config = dict(
    n_layer=11,
    d_model=256,
    n_experts=128,
    experts_per_token=8,
    d_expert=64,
    d_shared_expert=0,
    activation='relu',
    moe_layers=[0, 1, 2, 3, 4, 5, 6, 7, 8, 9, 10],
    router_score='softmax',
    normalize_top_k=False,
    routed_scale=1.0,
    balance_loss=0.00221,
    balance_bias=False,
    router_cosine_scale=14.0,
    init_std_router=0.0127,
    lr_router=0.000914,
    vocab_size=18499,
    norm='rmsnorm',
    norm_eps=1e-05,
    tie_embeddings=False,
    optimizer='adamw',
    lr=0.00186,
    beta1=0.9,
    beta2=0.95,
    grad_clip=1.0,
    batch_tokens=65536,
    seq_len=256,
    train_tokens=428400000,
    steps=6537,
    dataset='wikipedia_en',
)
Below are experts of layer 5 (counted from 0) of a mixture-of-experts language model. Rows are named router (the router's row for the expert), up (a neuron's input weights, with its number) and show model dimensions 0-127. Each number is 500 + 25 x the weight over its row's rms, rounded and kept within 0 to 999. Numbers have three digits each.
After each expert's rows: a language model's description of what the expert responds to; "comes after" lists some tokens at least twice as common just before its tokens as in all text. This comes from a sample of Wikipedia text that the model never trained on. Tokens count by the router's weight.

# expert 26
router:484529505517502492508508509535506472501501504481484457505540487501513492497500520511521501536470520461487546504475499521506480504485518529480483491470512496506486506525487492463503473466489506510535516463523488523502523508513535522481535506476512475435465518512490474530537553511513483508513505492489524477528476486505548512548511448534488538481501504513503518539486472443499524501511
up0:504490531517559473515493508520516489498486517479481497503517486483479475488540499460502532503530486509538541490524471518461496479525491479510500456491491479488493531524456505468497491487522534504511497466525514493529533498495509505519506496515480461447458485461493505493482541539459531462492494521480516507493473479518536489506522488533524511497466472467456478488519437485511516530533
up1:496514548511434460519507504481457541496434461474492533510496498507487499506500515552521489506499507502488472500474516503498487497548494467537459560555476504476486534489529496495488507512487475516482515516460501533533537465510499477499500498461485502527535575459491502511509464459484474539480509516534483486535489521500495508491471519496451500488432500481514491492491494520475516510532
up2:454490499525532494510511512490527500499550506512487477473503500490488476483474509470512518497500473512547512510525479531518487478479491503501527457510489489490519504523490499497496486497518488497509491463512523491506497492502522470506502499529480477482452489422489522510494547519516506450520498495481523512473465481487548483494529478507501517486523487494475474569580441488511520547479
up3:462483510511534454489505484528477485478490500515500496499480498503475475522520529453507502498489529511498503467458502511436494511561481518487556518489491518476472504493525504481501510500479525485479522528517470521494520522516497526492492509472498553514508545525504473500516509532469475535504520492480477493537487488500474490491469488486437504499510497500510469530485476529475472484515
Articles and determiners. The, a, an and other determiners or adjectives after prepositions, mostly in plot or cast summaries, like of the, another, main, German.
comes after: " of", " in", " on", " with", " to", " by"

# expert 42
router:476470513483498476550490523554518471496513521463483509514517518517423513509516520518523504476534511475480494521473527510508515579479494491556499494493495467494476492478477500489479455493513461507534465461480544515512528515455465495552451497465468507501513517503503494465495497473507529495512514484516526437516449489476500476534487484507551510488473511508539525466523481512541510497502
up1:484497447479528518506487482552523464514506517488503498514480491513494522482538480530513472479522499544451497530474469478495496541469466537527498461491506454476500508462477516465476478492469494462501482490491498547540489530468479513469479528503509525446447476463503510475492530477492501500507506545503543481509495528487489489520480555502511515476492470529511464487502491519493492527459
up2:506516485469543492499524486589513484500537513508498500505475493489517493501540492487470508478511522591565508531511478528461529532512496501515478522476473487473512514513490511481532514502522500485510486476492477515518484506571465519525511473477446536453454469481506478502522536500501467487486504520523482459472537500517483521474470517489479516499531509492496497498492517547474472486468
up3:464466529500522488504500485517527476475518534498476477508515458483506493488556495581497513498537553514501483509522526506510522525495515506504529536527490529509496505538524541558504471500534502521526496488464519503501504509454492489489486464477493498545534512471512471506458501450502476476504487471515544494511473540526452467523533481467515474493476497536531525463518510536481509476482
up4:548470523533513465481479547475475514496504535514472498533480490522470506476487529525520472492520512440467509478470540503470535471535537470499516515514509468520491506499483504539504521510472503504540487501430520498527484482447484508499471446489538480547523518525496484474524485494533501471502544446544525505524445512512468502488528477531490484474496519501517475508528467463531474522454
Proper noun after "of/in". Country, city and institution names completing a phrase after of, in or New: England, India, America, Commerce, plus year digits.
comes after: " of", " in", "201", "200", " New", "199"

# expert 35
router:498502483523462547510505481522463494511508518452497470540491514520492484489475497514514501484534498509457475496470552503495502494484523537527511517528489486494497515501467510473490468508526471535518478502474547500527513535521457508517486505469527498468522511500500483538503506457465532531484474474507422502542537514447522513512482458482524482480475530458600489567459533468517543468508
up26:491504459497478466556484483499478524502521502500495508482509513498514523497512464521495486491476510499488505494494470511494482485454517475473492483466487460496507491535518510499545502478514481508502490535511535511525462471506482555500474520544539462489510514482489484531492538499465489505475489488515520528544523566528510526461480518523519479462500511461499547512450496500483472475474
up27:511500473456514508542493509494455479522538493506515490516504467533503492494528496484496503528547473546535522482478489462503482472509506472492526528513513513489519505497503491537506464474558503455519521471467517506496515492480531511483478452504486516514565466443515485491498525506482506487520510490533460463525498540475476514484507485497521511497481455523494479541479504517527512512496
up28:478503494509548528517498452510530540500511490490492497496464474512531475506464486513522513567502517505479494497504483484518452442509485556476484514522471505500486524507508517498507491470495510488522501496519498473499482458529514513491465479502514507502488558448467493512506567499498493503534537490489487489512536534485528548487523497457457509487487478467528516556438533519486513485513
up29:492468495486535491542495476475490499478515477483498482496465462511512514509488520479503507541542485534507502476509493482527465462492463509519498524500485514496509501450507516514515515474528500489519533474477503489499481478506533497479463435512502512498514512422485504510508543490484502501564523471490478476515525536471504509474506479460492530490453466491507524536457509517503525519508
Institution name words. Words in names of nations, institutions and events, e.g. United States, Toronto International Film Festival, New York State Assembly.
comes after: " the", " United", " National", " American", " World", " York"

# expert 57
router:534474512476493455480478503493458530473472565479520480540480489497503515490507479497512502480493501428512459470534510517472538496500478463497509478507533484486481476453520546476481500502511513497506504524456498504528493536459515480511516458471466509520509462518495528508514531510473529454540481483514487505478548468515482496500514475545508456473494455514515478502486517474473502464465
up1:523513494481448517513459508510477482492468532493520464514485486504519486504507516488480490452508483504551490539485556489469497500480472519498496443487465526502518540495524522449481485487560491543524476531514557513461511479492506466478481494518464487529499493522468528479476507539453495497527507527510516515450537484466533546507508496517492513513459484518552491474508501468481493502502
up2:477492486517516512477463526528475507518504518500515528526481491454480509523514465486516490471493485479518485462501526497483478488495467462489547539521472527498522526504483452512495489525546505541516497498510444554514552521536513494456553497499447516466543503488508527429501484503482505520538493497526466492475511501548481461486506543511517495528486509506514516493491515530529521492519
up3:506523512478459527477516469486474494539519520472504471520486451536524456490477503521439529497507488499501490508460473508477511509533504500513513463487475497483478480512525490514448516492549513514512489521542523526531480464485501436504510499503466515512476501504469520494497520520522523507513478475513487541473476435499501509513510461515497511487487437478552476482491520498469519519475
up4:523488500492509485506510497523522513466492507494485484532472512486451493477465508511556493490524487508472505501498481529480475483473478527491522496526492492473493532488485527471529462541507529461506494520476490495484555504472501521485502485494489535506495499513525523505489537492509502484510464473537543464521516501530503532477484502492527466489476544530477484532444496461486504512474
Career and sports verbs. Past-tense verbs after "was" or a subject in sports and career biographies, such as named, went, moved, won, joined, released.
comes after: " was", " to", " he", " He", " and", " were"

# expert 62
router:530478472489461504522449490534516505502508502518520510515512517476548460511500546549495513501466493522463521495486482524497497498481507469494466516540486488478482505510503530501437513459548516449480488489492474482523501487467507515545471497488443513503517488457457485487474495503496508513488498493482501528509509489486507500489527515451479496480527518519480498573497490508441522505512
up0:485495475468459471466505489482545482516487491506447512545491512534517462495508490504517533496457491506476470524519473501482492503493502498478516496471505501440486493516463531506499481535486520504469517510482509477521449480495555529527504427447442539490521532490518515469496500527537515517494461543520531458514520513501542481491519498480455553461509504511505502499507478546509517488512
up1:498472501543520519547459516479471543530504473509517468492539459493527481503514510490497503480479534524487509468500500546491478469519513478503476493519502471511548463486536554456469524503518479506442520504488508496503515531471457471492475531491528510471529466535483490543519483492494482480538504522490484448533502483494431506529496495472514529491501480508477501503498494488493506521431
up2:439479500528461493497456491521544500527495501519512504520507474467506488484511503507529488482462491505487526463503515459501496541498499525504462472517524535514492480518490537507502513510482499494506484492497504466522445490518546511476476542480448509473527489493513520498523495481498491495489476531505540458516509491539483554505503498459457551468497536527498526505481509505510504488502
up3:562503481479507512528468450500544527508509462534488554514517454501514534465533494505537476501500501517553453521492466522515494509481478458502513498500469517499475505517475533486496490497522508508459537512511486470431458502461476544455501483528467471515455482497515523519486503469500498481506462499513527503509508482475479485531513495523463496491455495491518460520520466495494514522464
Name-internal fragments. Middle pieces of foreign proper names after a first capital letter, like ver in Sverdlov and Sverige, unn in Sunni, ng in Ongarue.
comes after: " S", "S", " N", " s", " T", "-S"

# expert 1
router:510528515546487500532489529525482501517518496521505538496499493469491469490513464523502501526516490508537516474549454500462482533501505471511509491522495508448514494483515556511527476512501531502485528520492488504556498529517494518497535448494464461499525476545488472501517577508548515477535487477527490472532538461543508509465497487495525475494500523499487496516501525474517523455474
up0:529499493527526522485501474509505500529527505489547489469517471498510505460509452491536496551511451478498535488511482511472496477446517548503540475559467504453514505487534555536488475478507529493506538561487500515516442504492546478462475478491468486467522473503541482510490534530504496476500492510513552521520498534509460485485471475483536498479492482493501522498544477507474508511508
up1:509471535517499536491485473525504506519491508499545483482520500488544502477487482508505497493535499477469536501513471489491474480472500520494532491535502511466495542535534558516493530459506516471516496551511471497521504527522546520468464454510451509500488515505519491507469536501473454485521495485528521480513495521523445501457471471505533497495490512489485527519519501515508495513532
up2:499477495473492508515484496498461495520561489508560508473478514528465464493527471508504517516513504467527520482502416470461487449509507485510545449563498522452522499452446506537507505525448527501512536540467497506483498507504538484508465485511457492477543456487522490508511503526521501482525471517481519526523497505500479505525504439489548476529429469510485471470504507499512527485506
up3:509504471487538455517494495512481507499550537483529496449512489483489491508497481523520500548519521502519487485492459468495506482520536504514499483540493498508542497483485535523542475508464524506536478568502486518496478479534491497487459475519493492482513514494454508482485517475487502494513493522448536477501487532552479502487488475498511496464494476486519513482508435517483519485528
Sports results tables. Scores, round codes and table cells in tennis and motorsport results, such as 1R, the dash in 6–3, 5th.
comes after: " ", " |", ";", " (", "1", "3"

# expert 25
router:498517491537463507491491536555444485471504503479500493461483526487496474538528481521471504507507480483543489478516572510484490523501490488492514512476493509471451505523521492515488497489507479522534470490505507473530482538486490542493476494495476508485508477540515472517523494532493477486509520477527498470505527458495510452506520498512491495551488548502498529514466548481513546451475
up0:582483530474481458465521475511468496509515539522495525499513504537529546498518474481500484501491489526490521524532495499498494516513506464510486512488487508496489514502488540513525541470485512501481485491472496546514478523477505510507551467496449499504484446512503471510551513513511494483495444538497494494489499514526491544488487470468546486445518506512502531447506504507527487513500
up1:456424507507526499509497480507482511533503548496512485497442509470517509526512431514493514500520493477520571484527505483448463482468564522517481523525471519493491481545525496549444525537505506482466505496478544518472486494509487507488521486485497509506487518478530560511490470526521550489474491505510534500489518507463497492546508491546514457524556491502482537520492522492477479494474
up2:415485498547522519514476495504486519492498533501521515501460462491518493536506484512473513469527475456482543478498485478468446495447504521518522532536483481484493508512549490538475488501476504488450476500515516509464484481507476511466458489504499501535500553498516553520486492489528565483507483477493511518507518521499529483520511535485516449543492500515519514529484529528500482482493
up3:469497471501471492507470503478464512451501493512539511507461509511502515522492482486515479455475471509528526487511516482475488503450513502486527499548515467501530517484543482537436536487511485478474488499523533500506485495504492527479474528481453510507529573495481535530496461497451521502514487505505498509536499533497532502508478574536519483503488502503513521497489471545530478500515
Abbreviations and codes. Capital-letter abbreviations in sports lists and tables: football positions, country codes and team initials, such as MF, FW, FRA, PSV.
comes after: " |", " (", "|", "-", ";", " L"

# expert 45
router:491472490521531467516560501501464490449471527559489520506477498524504539530525495506471500462535519486512540515494531515475517543498531504488507495484477513488499531535479577494512506502480489525500502520499537454524484516548498492519464490510486515466518502488496480493541486500511534536495528499497475511468496493480508503535515514502491524529495552483497475468513524483584467490470
up3:492503537510526489505492502500553480475476463507520502537530514488514477487509504494522504452447509515462541503552472510487487503524423512517455494506509526541481486486542539544555499501505534499507490484491489488481520511459442539496474504490477494480476483476460521530517494464488503483544486518546531495503514486499485503422539510481465489495521527508514515491523520528491485513502
up4:531505553510507482506504482494496507491526512502487500506476476484496498510481446501493470458519488517534507498539526505467501474476464511484500509544522485533509483483493507474526504546499495536461515515461543495493537526494496527423448513490489489476474470497511486576502517483533512522484443458513508465532513509497510493487502495489544517464479520526523515474508499445504515445493
up5:468502474512505444475504520513493559483481487516454494492493489459527500494516510494483462528497492490525533459505495505491504517495514466500517456516498521499509528506492544507433458497483504546502485528445504479479488513500531496500527503483500481516534537494463500479489517557474484485501532519469462538507452457499523523501479487550510507514522504467486482496462527520496513518512
up6:499480469511494487508512449506491496490512507498479459483509479489495509530487478488506490503544520483521477501455525520492476515418563549486482489484508488480487503508474546486447486569510478552536499493507505505505510515529475490478480521512513519511514474510499496517507478520461497533512511480486463525480510556486510473533480472503488502514470493448476518537453503474512513534515
Digit chunks in numbers. Three-digit chunks inside years, ISBNs, identifiers, coordinates and timings, such as 198 in 1985, NM_198074, 2002 RC_275.
comes after: " ", ".", "–", " (", "_{", "^{"

# expert 2
router:471474496487528524490446513482538563555507495473491495495511540497515539506479488551470507445472508431472499517516464510498473475511538513471473493454512518488501527498454505502491482484483490488450495537523507499502529543505527499529496468508489518524527479482470504492516510526450522505466522480489529509466487518499456500459542479477518495505491489524467526510526512483500510482495
up1:500472494531468478517508532478504466538500470510532502489525520438513497484468488499463488486499545513516543515521463515491505554543516508525513511483513502513485500509509534519465521473483495509477424513471499520518495478511499539509467486515474469506478475477501463468484498517509514474515542549477551490501534538501484463494528492468532488504507500489516529472515481454470488497495
up2:503497452491468529493554529501521494502456476483526519484483481491507527510472464497485510481494518488505515500505511528516514518523474496560473471484476501496512486502457512509498454532470510526469471506516510520513484493497479514454474482543501485512468481510483498467430470518511528499523487535506557490513490499496468455526516511480574527535487505512500572475509446450514497479513
up3:528521491512550548510518499517478512495516561464474512492539507545524487524481519514489531482493469498494485523470490455518488476473532536529531482508496493460490484503504549516494494515501474490506501470498477469451506536498537543491477497515494528548533524508514501496456477512462504472488529461564495509436491502479510498463528500488509544491513529496518533468520519526532488485516
up4:462485498464506473505496538510528517515506515492537491505493518488490482495513522477515443503507486511503490508522444484488457490492507538494529514494493491481537538488527517486523512465553524471526510521509547519497500491511522480505497518486475486498493523480540454500493498502473534489483484477503486500527504529493486505447521525512465466493488481495485526508525561492463438502498
Predicate adverbs and verbs. Words right after is/was/be in a predicate: degree adverbs and participles such as particularly, especially, considered, been, not.
comes after: " was", " is", " are", " were", " be", " been"

# expert 33
router:488551541466488465525534514479511462515455491480500513507529509496506494459458529505496437499499520454469493523520475532533499469526560481462487497491497466537521483469475495476521487474484481491483530509497537480504487492527531518509494498526484459521518481464485505523506569484487474501500519504507476487532512482510539517512520503512441487474509514491447488456472530504526455483485
up0:505499484507518506543514502453505491520525499505489475434508495476501490457490500507513473491528490579515475507516495479505476500486522496489476486524471493512502492528477521520546498496492517502492508491472502493521484501476506509435477512520501490465502522507520480504476516427511456478565504472470499523488487494513522462456552480515504493472493518487486525514473442489513472484524
up1:492497495514544535503502496513481504477487490496538478523481480521497450497472503494495483511506493516508491493522458541483520483541511466525436488461504476495537519449502496508499540494489506541480507480450503498491497459500524511530515484542510525552548486491506514490477481494472500470488491532534498499500516503492503496478505545471484493475542526466472481510510536508486480490479
up2:515501547542512487501529520514483465509504479455480481478530468459550512519502519498473494507498505501455477529514536490519503491508478561503492545514488496510482532515484500485550537497515502463491517486568562465527526502538486554501491486489515479490465544532506525488530488409548480505438515487518517512495519481492476538513496477496505482499487528497513484490528482518504504526504
up3:491527524512457467531520505493463499495494522522495481450521484447529485471532485472485502512535517520523447557535513524506491469521541504498500516532494496477503523523486496521522518569478510491487525481496550445495505494475499525474524552487515504479474507446520501478449520445502490511505507505506460490512511537516479512533501491505506459497521522437491476479503492512509510496499
Determiners and quantity words. Articles and quantifiers such as "a", "the", "any", "high", "two" after prepositions in expository prose, as in "assigning a score".
comes after: " of", " to", " with", " for", " and", " that"

# expert 22
router:511499502501505494478489507531504508505495458478483512517515508511484512493514494509544559508486493512490483511517489489501494540504473456540489510472471474516468515544468522484483494467513484475521479498515509532540533513511454505540528479534489490507531504585489482485518485525500491506416486532538485498499485430477508483499510527564522477485457558548507500510520483473515463503498
up1:537455463489476493470495506521484462480503486515517501494492478488465542486490472519479539477514532497508480469470506473486516528483503493543500500489474473496500507511510524557490533497521482450502499491513471531504554547505461510513487461537506496519489466513539458496525453487495465492508456502483505517547459512506452465458507509492495523538468480502510509481501462497533496509514
up2:529483482534523495502470522485520464487484541505488502493543460527488534478489500507476531520532536481500495520462474481523518506504531496568501514476490489479483512514480504541529513485507550440509483492476531502505517534483467497521486458545505505550475514503509481475497454516487503466499464513526542483509543493506460526517527531505464529500484460517513511516506503530545482507493
up3:468489497535537449494500502523475497504519462503466509504507461531456511471528480471491491506482504518496440473512523494469495517489492456475526537538463502535510529501528522494501500507530466510529508519481487544476533499481481498467510514496492484485551528490504498491508484506430522559483487493482461494553452500464478457445478532498439468483516477512494481457492475505513445504493
up4:470544485482530491473511520528532486517444468492506474536495476482506512455474520526513499507486489508486461511511514521498481505521510510505478519545538496515490490506472499513535445488479480540502477484465525554480482491487520523480519539464510482464510500529469474519484545502483510491454529543476471467496540483526520460499466541506489502480531502513459542520563527519478466464489
Place and institution heads. Head words of institution and place names after a comma, of or a pipe, such as University, City, Republic, United, North.
comes after: ",", " |", " of", " in", ":", " and"

# expert 63
router:499488475482512531478500476543493514502479506543514521495443521493486509479545507525502531539485485547489558496485555536431508499476497459495491489516499518489508515515505494514461453511476511475480515480464506500501568484489491485494475512490479516490503492474502498459496470513536485449505480490534482491507488521485538470497518518473496470530523499500505477545454491510479500509502
up1:522522501531486512495514487486480537482482506489500552491491516489530521472502434489510470504513524486508521483540535523488499505476510492483513537539534531492512528473535506510477476477522508506507483474492536540535528491502488524501541519501501506490500473531517508481484492518496522490524519485507484512504509509471497465534518499454463502490529554552416518533485519513513520518476
up2:465464489499521536488488540479488482530518531526479547472512496495486495478502494484522473500513477506526477518502494499476557505518503497476453511458491499508543532434539496524432500503528503502510479525468517507475486496452503488484475496499522476488541466512513480486508482523539461481485464495494465553503494507496478469488518527509460467509481491509516476528473488509505514486504
up3:524493474478475486539545518506510531500529503496515494505507485519481500513499502493543496496492515512508509478461494509492497472474534510501543490536548483494534507499482489489534491501490484492495563517497509508473533502516518511502552513476490514462479518489510481468555497475503537521518520423487566460496510461530497503518477497522471497559504501518511520490529537482493518453507
up4:460463519507531512481513446506491475518485504476493496493489479525519507430513511508493455472504463499544526519483514471498482491466505515485512474517448516484520512422526501506473498486507521509529528458481478502456512512478506537500489487489509522459526472468501534450526492521510526476496522518500518529514469523484504453559469439486565533497512526515478520493477486535494516549462
Name-internal letter pieces. Pieces right after a capital initial inside foreign personal and place names, especially Polish, Slavic and Germanic ones, as in Główny, Gesellius, Giovanna.
comes after: " K", " G", " J", " P", " Z", "K"

# expert 0
router:503427471553532509476484501487536528500487483541509528532527477479467492503454504462482504488500502518519525506488502508506513545453548509517498521496454536515482546518524521513471474448517437510529542506522491531527469515499504496495555511503479503466518473508465506510524489498502511506490540495489471466493458534493491509494520474479490475496536510462493494491521484490523460503514
up1:500474483524497562485465480501487505491543490501482476536507469518488495559515531495458493508500481519576483480548459500552532541504510496551486497453486538461497534488513501530505486498450510485470499496496451507518490513539493470532512504483484505513484469499491517473526504505493489550529511505542474519484545481467496509500455503487473477478509476544545509475489514541528518518487
up2:508496491506493511498487475468476499516503489508515496511522464513509570494494530485471507501514492501524451447476468509521499517495515485502479527484490521503434531473469495504520455514494516526472535494515496540537499531518458423537507516513512516484494500510509488485505526478487455478478536507536501512475506505521502519453496512484483460499503467534518505476461477540536513479479
up3:490488522497500463502460486518488511481519503514488471474501476463487430501531458563525540509522485494501519515520473470464481503484510486500559448504481511498492510496502503493490586492518473486506507500498487519520474457473499505491507471466482491463478522500503494490463454505554533470470501503464520512521479505507475449550475490533489510475457507516552531535447483494490472516503
up4:490510509502532532486481553510498486527516503533467498499507498479468496442516461521528506517488469502465504450521482482527511519472470455479492493490476552503532503514508489486453514490531502530503516499502536528521476441512569505490508501548496513469509472487523513532506500510562520491491484503436570501484515502529478472465495504489524520502515495484480506514509505536508526502466
Locative "the" and infobox fields. Mostly "the" after "in"/"of" in place descriptions (commune in the Loiret), plus coordinate numbers, years and infobox field labels.
comes after: " in", " of", "°", " ", " from", " Location"

# expert 49
router:496499507501469491518510515492534454464512470525480503496517510539531531532523516478474475504484493473541492492536514516524476571485491493483495511460499519482508495535509511471485512470540486527558494487507477486494471513495520511529517492473459530509449458513472506484561504563490496492523513500511528502464501481496485498569520506490540485523499538489483523515490536501501521503512
up3:536499516505481490497518512484505482506502489520508518515478495503530539506476527540502512473541472506507517550478456509492458492519505452501477508498501472472501550523412480469474469508484543480523450521486491501489508491519547501457507510517491531491524487496513460489518485510526510528517496490513552468514497473495493473511478517514492490500485483477459467566486500500422557484530
up4:507541465453501491463451503518524498528513475467489489503528542487498509460491517496488535495494471485503473459509524480475440459489506518496477456489498471496492494494497495503470536481528514479501547502504469504536472541495497513488533474503487468465449519501465485493501468517526487480451499513541548494492487473554481505450516534478497468517528481492478531531487501484458550477558
up5:492498483481517491503495514554467503469482506497490530548501509530521496518490530557478455481526490524506553524519528522523516486486470490503478497501496492532531549483480503458454480492467505504497473549445494474474539485538539505536490490489482532458516534508492475517500505507465552526464486497503529498493506470494543555493520552521523556522479531489535466445523508511503551496475
up6:502475529470476452469474525510508505469491481519477503499481512515538515532495527466494463520500543477512459547476484497500486499496450490481533508509521496473514526518508520481444527520479491492502504512521508543516453470486486504511512483481482520528478494485514525515514543476496472462452541500494539529489522485503468481519489487504537513494469502481497510492476488525463513456492
Numbers and dates. Numbers in dates, rankings and table rows, such as day numbers, list indices 28., and month names like October.
comes after: " ", "\n", "|", "201", ")\n", " |\n"

# expert 31
router:516516499468511469460482518499530490531505492479505483488499508488486514417507449537539522541549497444479469482512517533482501492460517482475501484474508502508515479513492518499465480481495509502566514505544487558511529497519543530509482497539488532535522475540487476495472495524503471480466494505511548470508472503516474477489510520540515477478501447509494522502540474464506508502494
up0:526549469494526494493467534454525462511504527490502512508469524521468457508472482485490518565514493511526515533506522484498474519471484521505537488474526512504518487476512545550547468497528477498505473485481493468516532531480501513521524507502550511491545485494518521484501529533478506495517509481466553456462460512458495471505484525498431488493526485509470507497497467542512505494515
up1:525508531497559537482483504525485490489511438520537508498521485474514477502523504502525537483521475481516471466512476504471515465477520485440446538537511507489466512501505514502513511472494457498528493535490500491486508546529530498476478527455476504473519504538555531501454455510507558464476491478503502514500501544541504537495515499520491457502513530522475523486481480497478497490481
up2:478518538510520467472518478517484526494560498508538489518536447540498497492537420501512523498499460477513508484512458445466557480465468470470512503511515515468495488509541521511465452487520510524479472532512473519500495511501503502453486464510501515503529473522510508477484479518482499454526487514525469517515469501502527509502503489525509457487536518517532511500474526477480502528532
up3:505493469482522516475527473477516495509488480496502483516498534453521566503454501514532482492519526495486500501537566523497471449514558491420472501529515520501524502519505462499486540483506489481526522499492445529485502488542486453498482479462482503502483526489519441503499501486498555518499498444524509548519508522544525512497515515496485508513485500499503476521509502463480492534527
Function words after prepositions. Words right after in, to or of in prose, such as which, regard, later, well, there, however, or place names.
comes after: " in", " to", " In", " of", " at", " for"

# expert 54
router:501541523551545513504501473527514502528503454435553453511524456500536469485458490505527528505518483532520510494516520521491496446508515551537475514522489433484499504543498482498543513455527495539544515510536498523517479484519513508502482514496527505464484503481503503526506552497495461524452491502489472548487512495468537494537514467471523478472507512471566503529483547507506505468518
up0:481498539501451499436488509526520572511495466483484475486517524505489501549486478508480473486471492539495478489532478506528492464494475508498487533484475489495488581507499513466524501509513539456457499524534485532519491494503503501484558491478491474453486502521553506532476492534530472534527516494482470545457518544491494504482457506518509435486455528487463498500517484515456500522526
up1:514509548492493481484509474486500473486511474504482488478451469484494527475489480463490511492535482489509518504488442498495482513451478467498533497476501472458536503487482498541481549513523519490537505506523480539497486478486511496561511476525508528524530441480536524506497522489538484470501514518471503484537480530503477485516520464503517538512488520519509512506483501490531545487490
up2:500519446513493489497520509520459451486522522497504513486498464507495483502512504529508505463514536496522479507519477504487537475496499477493443488480501470490504545499503503525536526483504503491475453540555514467550474471499492532526491477520509459476487468532470513517534490511575518450521508499517507535504564482480504567536540504470481532492514529497516532472486477510535446459516
up3:520503499502522500527480518512490447519540502520502510471484497551513484496487536528510523469491507508475532517486495525512529513515480524527505545488512494480545468493530487509556528487462487498543548448508505514425511511517488494506455417497512466466491510515523526533539514447501482480489533511503511531527490445480496505498534510488488495502532488541475507483466481536519498549471
Nouns after determiners. Common nouns and adjectives right after the, a, another: other, same, many, side, area, city, southeast, initiative.
comes after: " the", " The", "The", " a", "the", "'s"

# expert 60
router:533485522506470484496517524490470466504483485517490513523485500511526511520471534472484474540483491548478504496524504476486490514515468518458505513522471474508477473494538551482514461487530482508540533532481521479488476551497489523513467550493530520489497503549464477483511532526489434507498551503495502521522486508475457513487510515469494487524498490473450509518511539491468520510520
up1:515494482492486503493509488513530518531515509536450503493453491465469509498545512482451518479497514509478517446484478502498516484485542463492458489496496477536474543462521519526533502490487478466476510512505516506500460525510517518476477491553494512508506485525537464512526501463509516512509490463517517468521485546502473471446513567472473484494536525487500504489492511511516461397497
up2:485514479518524505507508445509490518488494503508514530461530507490493487482452522531447521469533591514487513487461492516515501495513508489472527489495499466493463518483447553535484453463528485476520520486531465447478479519500474525495458523561523481498490497505467503538513532510551492504486528484484441455495489504488497525483501501524475470505519476451483501496480506509479459511501
up3:454476520511497522515489521528511523535511542497470502549452499441465486501565505481456518438504492487519550480481472503487516464501504462500457533516503508548506517484520492544493503521487471476486471500479492491475459482490535510451499511511498506518519508514539490499484523504537523505493505497531522473502501510504475484482483561481476453519548523460479495499484518550484480415510
up4:536470519534478492529483520492492482509508507539536489541484494500461457482443512514524471497496485504561518439501536559490482505486490493489497497556467501495453504452500523492505506541512506523442511500487529496506476527453412492503495501486480509493489457487502505497521513483486519543519499511478501502501566483505525531517515458462499539506472517489512540512484519482486488501526
Spaces opening lines. Space or quote tokens starting a line or list item, especially before scorer names in football results and before years.
comes after: "\n", "|", " |", ":", "'\n", " ("

# expert 50
router:489474512463522512492454502522522482468467467505465512515542492514470559519524535529500505491524508489478510546497475501540494502506472520515450507464459543506528505457493533491451456468505494506510470501519510489486542518512501449513480490485448488444530482505475489549503524511408493515526476499520521493497515498500493534504498526492493475487470467524491463515514475503485473540528
up0:531537525494504511470461490481470500521496512487518483448493510456513502522466517469432488468497478527478497452444526485527464495493506528483467561521482513516484496499490498477526496489449456515484511509476494497470509513532485483517474507490476499471535491494546524520488522488471462507494513483508475509515550508510487521483486488472521485514505499455508496528479463545472495484527
up1:513470518459527532515517512528543541502544505519502487508531467540502497491530522524558529516508508483497500511508482472487508482495454497516497448501508522497519439487507475545481504483485492530482527507504548493497482511498531509507497506489473540479451508479439471493561512541463504502492481502528500493490499497523512504519469547531526509453449504564533482470469439491453491493479
up2:505495491451517536513482495554499525503523520491510463494530465519494505488508500530534505516517478508513537484490497500492497469450450496498490448547515503487490503508501484516481500515499498515496504476541549456457512471511566520488496490567467528445475479468499433529503504556484498547519472498531516492517525525499544516515483496546538505448476478531515494481436492532511472489506
up3:497474511476501491501461495500490490499566483567498505533522496497506495506514522506485467440464480522522484521500461470503473520473472548490525486513489513564542516471489521498490499498496510527478513550492517493490489579522472488519507494487479538464525493488498543499515542529480506520519520541494501513526458559462492501500498532514486534476501485558460489533493490531463478519511
Biography word starts. Word-initial fragments, numbers and words after was or sentenced to in biographies, like five years, r in rallied, appointed, daughter.
comes after: " ", " was", " and", " as", " a", " to"